From a checkpoint of a small mixture-of-experts model trained on Wikipedia: width 256.
Below are experts of layer 4 (counted from 0) of a mixture-of-experts language model. Rows are named router (the router's row for the expert), gate (a neuron's input weights, with its number), up (a neuron's input weights, with its number) and show model dimensions 0-255. Each number is 128 + 24 x the weight over its row's rms, rounded and kept within 0 to 255. Numbers have three digits each.
After each expert's rows: "gets" lists some tokens that make up at least twice as much of what it gets as of all text; "comes after" lists some tokens at least twice as common just before its tokens as in all text. This comes from a sample of Wikipedia text that the model never trained on. Tokens count by the router's weight.

# expert 34
router:145150141131135127108119134104144103133086155157079165171109090110128128116132134125095118141146070181144136105140083154153113120177147120123141118156098163123144113105140103122083161094090160096108134132083102124120160097111137116169105150183137160130147132141122144106104131133154152090142151193064111139145151147125118154112144161125088122137134135158087149109144152097152138131110131112109133105132080133151078090131124105105127117111102169116114083154086171133111120091136101107187144125115096111165141170111138137091134130111117152101141150136105126100161156122122169111129095123148139138119104156080118190159150149152089148124130130127088126135130115108155119121097134112148139142126135142137124112128166149134104136130150133089133122086106129104108139124131133
gate0:163155141135180108156123117158138123178073146145119062164114124148095109147115130105140126128129082104126148136097098132121151109124161126141169148093131119141131141106153145106084121117130110141143098137169113172116105163121126112118096179115106158116139128147136134092109163102165127159106105169075119112125108134124135095125157128130079136174145136090164130128137130150149134123153131114140118123130148122118113147153144126143147112097108149113117107115152168133140135150114103085167096087138180157143083107080091090170136102091109121126092146128149154150138172145131117130154093128117109148109138121128131163120163171123104147104097138133126168087110139135149121143117170103091173133111127144173148106147139126156107126104114159132104132181136083139115148145141161
up0:080114122112103134097105135097129146096170132121130207082157147112177162111143140152123123106122163143142098131136168124151111145126115121112087125143127143131123114150124086137185125127115154129121151116079137094129131106147113136147139092152149107154112118120120129171151113166098119095169139074174122127132123133136115119127109128135168091104097128164086131132140122093114122135101098148097131108116124128141130104098128153121112145164138113146140135141106107116118127115137140185098146176148082096115191125175166158090117125170151139121174101137101116119106084093134139120118171120148122118132078138147124091158101107142152119161155128104108095149143123107112123128137081147175093126135121109113102162123111149115138118138147091130127142068122155113149129091102105
gets: ":", "y", ".", ",", ";", " /"
comes after: "1", "0", "2", " In", " in", " up"

# expert 154
router:152132148108146121116109138137145126129126157157107118124128101107097167100131163102121134134166115137163109134115118143134115126141140134081143111144106128134130102112132123123095117081079196122139111142043062127099155132135144125164104156132163153117109121143129143110087145144130153105133131133076126140165109147117125122166134137143132145159133104167092144120146140099158119169083105092117147143145124166168111108150126156070149102110103131110154094150129171131103144130146089091170141154167116131145127159129126146102135148147125121093162157127113115128158123082149148100167134097186123151133135124085142121165133141129132136151081135098117141120147117122139153065095145117152107135089114105146143149162145163186131131088147153085139160125111137111129148121112132
gate0:127134165132129102143134163157166142100099104162153118172129189113098124133130092141163121110132139109143134133137152105097139117123110105126163116130128134156088128129139131156123137119115123085122133128096117108111173123082134120133173108180152094060156105144093174164122124095114107125088095127097139111113130112112142136148133154113137094146121127153110067119129112113053118144127116164153103060094126134106124128094125092133137111104110141124133092158136112127078138141139102109117169152171156113118091115075109151147108142142108108113130141143112121136114105127107146115120102124108122113151106132101120147136105068136173115154108137105103106143114140120152127155179159146097136102074149115141096146136121117120093083129146111136075139141087125093120121114126157
up0:078140115161138159126087113121120101170141129110130161090101120148116107108137159132125106103150110127089138158118153159163083102135142099101126114126127158101157135117154123103156117125122140110177117129139165157187119140160120142136138143060133142154123126122148110120150143102086141125140163120133084149129140170161147108134099089133120165142126138132134135104097142142151077093158131100121113123130128120111094134129077141140113156138147136131077154107138150110123123111153156129132105085147155154160130134176129109142120113134098121150094175088128121128125128123135103149113153128189167121178160098155118141167124137125075137181165110158105140146085101096136118121119101107105068144146124054107124125080142089126121148117112121138124124107123126117125112132146092
gets: " ", "–", " high", " High", "or", " national"
comes after: ",", " |", " /", " and", " –", "),"

# expert 85
router:134109150117156123128107140119122142105086127137130171134136129109118155100141161127142150116176123105134095134151097175141098163159152119097130143123148118085150086126170119105111105072108188090131097103132119145152122121136128174141090116150139145136095128134149105123094136113131128103111102155110122144142151157104086160119132130175122066141125107111093143130131151108141112121074120108108134133161118158140096122161185135138153120114125139145154076134138137150128121150198064110145119161162112092177149156113134115094132132119112117105163162130086133138165141103137129151177092124149122150115096135111136170162117110153127160168094127131127111100124107162129114116117154103130144168108104107151157128151123145145151158092120101097123137111127118102148142118159177
gate0:143116099168160065138051154113132117147180153128125149131108123142069157082120128093134168118141141115140076118104135170109105131131126110140161108120103079110133098127141060129124133104134176106139061111158093111144110118132113137159131135122120116113103171175134138098146141126128125137131136184131156135118157126118093188088139149118170142151090179123120161132121112133150093159148129078137162152125124123153107120096097152115142173109132123133131134108118141138112106097142137110106112111123110175161130126178076141130156160104138150106138147114120118133150104147145131148129150125127113136109110116103099131130130138115144154170168131158106163094101086117169144117129126093137147146154089099125133111107123149139125105133106107139121133104139133106148093116140115
up0:132158136125100177075154131125144121114092118143108108101141087120148135148129147131102128119133108151129117111126126110142125146160084133135106137123128168147126136154132172136121131121098101175087189120085142147109120130150138094134159112133151165097165077059151130135143096114120189086114131076116121117112125147119144108138103141163094131139125088093104113130114143118113146095128113127107116096146101141112136148170146113136111090146139142124118153142114103110127129109151127151168155146153110051135113130097160145102095111158113105126143135162121116115103133107151141113151076177128133111114099114134173161120144171142105100084117155124125104171124139127149107113096170194152107112111157156145147131138172146144152158140162119096108134131091127152141161131113135
gets: " most", " line", " version", " Award", " test", " head"
comes after: " the", " a", "'s", " in", " List", " The"

# expert 148
router:145155110095148148115119156103119136134146157149091153151095066148130154122164154132093116133145105164161101111104113170151089142153128135128145147117095116131165107112136120083096097133106141126102079128116102145093131118155118151160121123117163167127135102123153145100106118132121129122157168148104124115131155162116121164147158155142121140149097131129088139150146163100151114162098107104083133135166076123127124108122156156111122092133113160141125122135116167163107113108162078116133127150149075111178143141106104128083135140153105148136168166143089136087139134124162166097175138118134135151112096150083149139124164160146110145157111163112077134124129105139131128102100155130163127149132117125154141136166172149160140171124134128099122168128109156118175131112146157
gate0:110137119155135132112117173136136141135118126128108060088152107114069103173132136103128163133178165110151136136098133148174154114124142156123131141093121103141118123134143160141156145117097153130099103118129124151134119102096137122118157096163122110125109150111133156121137135134141151115112115183118136141123107152139081153120114106132152123153143109095136179095126132137128139173103078160121135133138101128148103077133150106123129120122112120131151096133113148180129071117114061126133095108189130134121146135118111114107129114126121083125124133143120131122141149146134128128181108107113126100126138122153121144164096083129094135132157206134158110105110106119121099114093074104146149097090112130172100156145114146128152103140131137119085140066113078093177146102130138
up0:093128135118131126139146130171113139152116137130127090058149106133114102171075118116137121132137109138095157128132102121155127100117092131144089102099148095118128133124124156166104166152119139109164161146145093097140140093147109114112136115104122125144144146131118148139105124154136164147164152141111120107112080136103091086139141086112186135144131154141120201097139126142141150161102135130155159130146161139130114072111113098140159127125090117114104127094117130136116108184092112164130141153144132147095144111120138053138122147153140121127097140128180131121159112193132130148162141119106134096151180072124124105138102096092170115136143159105123143102129124147134151140121075140105145111114124172115102132148086115123132150130125102125120123108144080090139148127102135
gets: ".", ").", ".\n\n", "\".", ".\"", ".\n"
comes after: "0", "1", "2", "3", "4", "5"

# expert 137
router:142139115125134118091087171081136166170125149140072137163122145134093110117152161122118141118149125110132154104102078151182080142167148118113113104111114114099144109094119122122092104109094155135137128128124120113122140101118120164155134128166159150115100119149145118089105137096108154107148112150059106159151125156105122160156089128151119105123128124111115160106148158126155141152135113113102124106123123119161111137154114183102135096100109144146132128146143195151121112109148104115163133113139114065159144150150122129120096110144126137063148164090100112074134103116127151089168098118155128130107143118088140164179165146135092138158142147099107166117132117123145160091065151141134134137136112110124136107118156149139139130105135113121147126130087137135145153137109126
gate0:146134096121118149133121064109134132118143125090162108079122149131097101120056140148135151142135127115121121128128103138122144109153090156125079100125162163166111138122135123122096123138088113105140054119118142085142135117127113151115125192154119128146118115124094124120110121122139137172110124135121141200128222104075137129113125121106141121148153151127117117163089117124115131153141121150137088160154142177117115116134130116135119137137069092144116110107149176128117141117123126131141166091129122115127151120121133140123114119170118152129121124109118183119143166090150127090135103096121104144142137153129165123108099135102095106149128104098149116087152134200100149127143098098116114149160116144117128136126110135112128148092119091151118132150140159133075111123179134
up0:119109144133128112115162152128134110151107130163106158207119105114158172130188122088124122133130121144150137130126179125131099124103182108097180160136107116110141116148124139128176118119173151134104192106107121157113108126137122121129117052111145151122149158112159131130138153153106136105138133112133114067128066143165096116115120126157116121110104079129153106112139148106158125107101134127104159095117115107111137165116135147133133142132192176116133134150117076136147105137151099148116105154141120137139097109132120159129127117081117112150132125140154079135103110159104133170111153132110143123109090119121097115131131101159177137123149142141120154155094126043170088131121156136135137112100137097130136135136154131137149114152122145116113140099113101130165138130106119
gets: "est", "ric", "st", "ost", "+", "ace"
comes after: " I", " Al", "at", "20", " Can", "g"

# expert 122
router:168146150118152128087079156132164125164108145155110156142107097126093136122132187126101114125149097169152095100141125136145116142171146161122156125115111122129152095125169123096124095099109141113109097110073125153086152115131113153130091128141147176159087143128188147120118139121130131103150117135130135151152134162096077157122148155144098112121114126109140124133131155139140128144089111086084119129140119140124089126149148184103097081118143137129142058130088138188092107110162097104160125111132095121163133128107105141082140144148074129096170155126126093112150146110121123123160085150104124157108125109109133129137152179152099132159123176126113109116111131141127137117105140139123117154134117081121132132145139125147142141128126098104136165086139153106135147098136152
gate1:129140115098156158118095180122132110153153122177106139190145086156138134129158142137126089139167079118140147075160139154147090086127142105086140136126118113119200085141153142130133113122129145124128147114129114187085095132139111150100137097143191133151123108150162154113130144158177125092158096126134119134117146128132124128134159154117145130107138133117143130112121176130111120151160137073106139131134155108118106144142165126145126097143133137125121111120111157136175154097169104071138089090107090113162134151152101111115145163085117096127159102093119136125152108102108103126112097137113132106132135108145155096126087150129096135132141149151141112099125114076119133126166123112106090122135159106165134122120179108144145139152165139133136128157139126090114095098110121
up1:130141120103147152119090183117127115162156133170112144198144103164135129138148139139129094140166080126141156080153141144146092086124135108090143137121116121123198085140154143133138124130128137118132156117139114195089090136128106150095145104147191132151123108147169158104132137141174116098171099119132119140116143118117136131143160163113154126103129134121141133108126171131119137148157140079112132123133160111120113148141154114145130092144138146121112114117122156137182150104171098072132088082109110111151131150148094103109139164089105094141153102106116143124142114116093107116113104132125124098132137104136157098116085136130086134133139137158141113094137103062123138133169115114107093120139161103164142119129169113138144145145178138132135125146131146097125095095117119
gets: " |", "–", " –", ";", ")", ","
comes after: "3", "6", "7", "4", "5", "1"

# expert 93
router:174145149112162144115096134109157157095093150131083146147105115112115137100170161124114158114163079142135104125075143136130105166118155111114158109125122125103177085104152112112138115086118151120152080083124103127112119149134084112139135139167132157122149123109138150077114107099136125105139094102084131136163105146107098136142111120165140119128132146084090121106123135046159117142131128122106140130144096112158104091153182153109127112097142144129140100161093127158125119109158133116145125140129100095142149143102105142139145111120144141095152164115110123102144098137134131129186092145158114139152101109131119163106135121176136162139132123073099137155124097164128138117141129103141130120141148089147117145151142141171176139120109116089134151088140158116135167173126143
gate0:104157121114138139165132138118149113150152154164128135197090125112135135151111126127137134162117129135150121162148128139160112152104093143139114172182096153075150117121075151146119114110139137175145124126082155118154102146137104129172138111160143154152136104118118124146114125155134102120173132110130096144115165144155123103137141103135124147160104145118120114077115138163110179143086132105124149120172121133110088111093093097146142095159116127129140152107170127124087138086133142115134090153140129108118108107167161134131105089168080101037144107123141136126111152098140122121110121134143140145133132139135121116144148129179119111154127143070135097089104135127162133138153120099142106124118128118129148160096148122172126144164122171113164173102155117101136166164127146
up0:145100126113134108099101154149128149146106111107094128100129125124113142105121165100098150126170109129130136099124096153111118095171146125104142099085149116179132130108163088136070140117111138089100136130153091144089165119149152128103086139102142119097136168141126164113111163110149163123101135159111161125163121140115139163129138149124109093105156121160103119163136127118178090094164131131117102118094114160140167132179169151113120120102120134141140128151089167161170108135117105141118182149148109147150151169127076153109151165106174139169138159147130114110151146124127153098155156120127091137107118138119138148127142155101105158110112129163097163142160136120093106119083144140146140147148108123139122139150140156110116156113172113133092118161109136162138080085145127
gets: "age", "er", "ite", "le", "ers", "on"
comes after: "am", "im", "at", "om", "m", "an"

# expert 118
router:150136132120123122096105194105148118124109165154100140149125129136110124113149135129115143104184109163157114147117123131119098136153126148113137108110100129130143064124140116112124114103121150156108106102094118120108121124140139156169111140149175159150126136131158140099113100132141102110170152140109089164175129152091115135127121157150104095108126098126097124157139151087134113173111070099127121110164129169139099092146165149118146131108166180132154097119115153149089090117163117144136145162118074130156160171116118128064147122151094147122176174104136143100146113106140189115139103129124138147096090138117113161160169134159121131141134145132100098122129122121133116104103108122147118148097101120144156166132140121146142150103134111084100163085133141152170155122131150
gate0:076136099191155111145148155165131110123119099100146062132125158075135141102133103144144081153114111138086141151122110113097147169117104108169164132152134176113084127122120101097146099128106111143157128119120125120144100163103081115117107126145106119136142071110119136123128105169126114112126118148143120058105102128141079114162121164116166121090123124116162104128150146146092124102154130131136093133166099109145135096080130104124148125138131117126153141131108140112139097121140175130113126134135135096083123130074131118149139112143129146116172115103138148164135134160140104153116140147112150158145113172105149111138125093147128167148099138147181121118155129103133090117137146137139106136056072114128163117152155124163122115126108111110125129139137119097102138085149152
up0:159157137062133131100124144108127155138170164156129140153112091176133107158115155094113140114134121122167114080138142150157098068125161102106127105101107083134183117113137145132153142146127155077099158124116133187124123101151153122125175128143149156118081146167148162105125141078175164115146128123105104162143166117091108130125137116150101133158136132103108139116131152148167146115145146142080163127117102122119091129151150189174108135102119151116094107126150131157120099105109089104129122112116107151115148142141094114115144158114156160140135113113105122091111150132124143121155117083153139098129111086153122118108124174138125102116103128095096153100130124126152140134122131082136164137165179122116124179124120109136150156132121132138129155126144130105162104146103117
gets: " ", ".\n\n", "20", " D", " |\n", " −"
comes after: " |", " ", ";", "%", " December", "."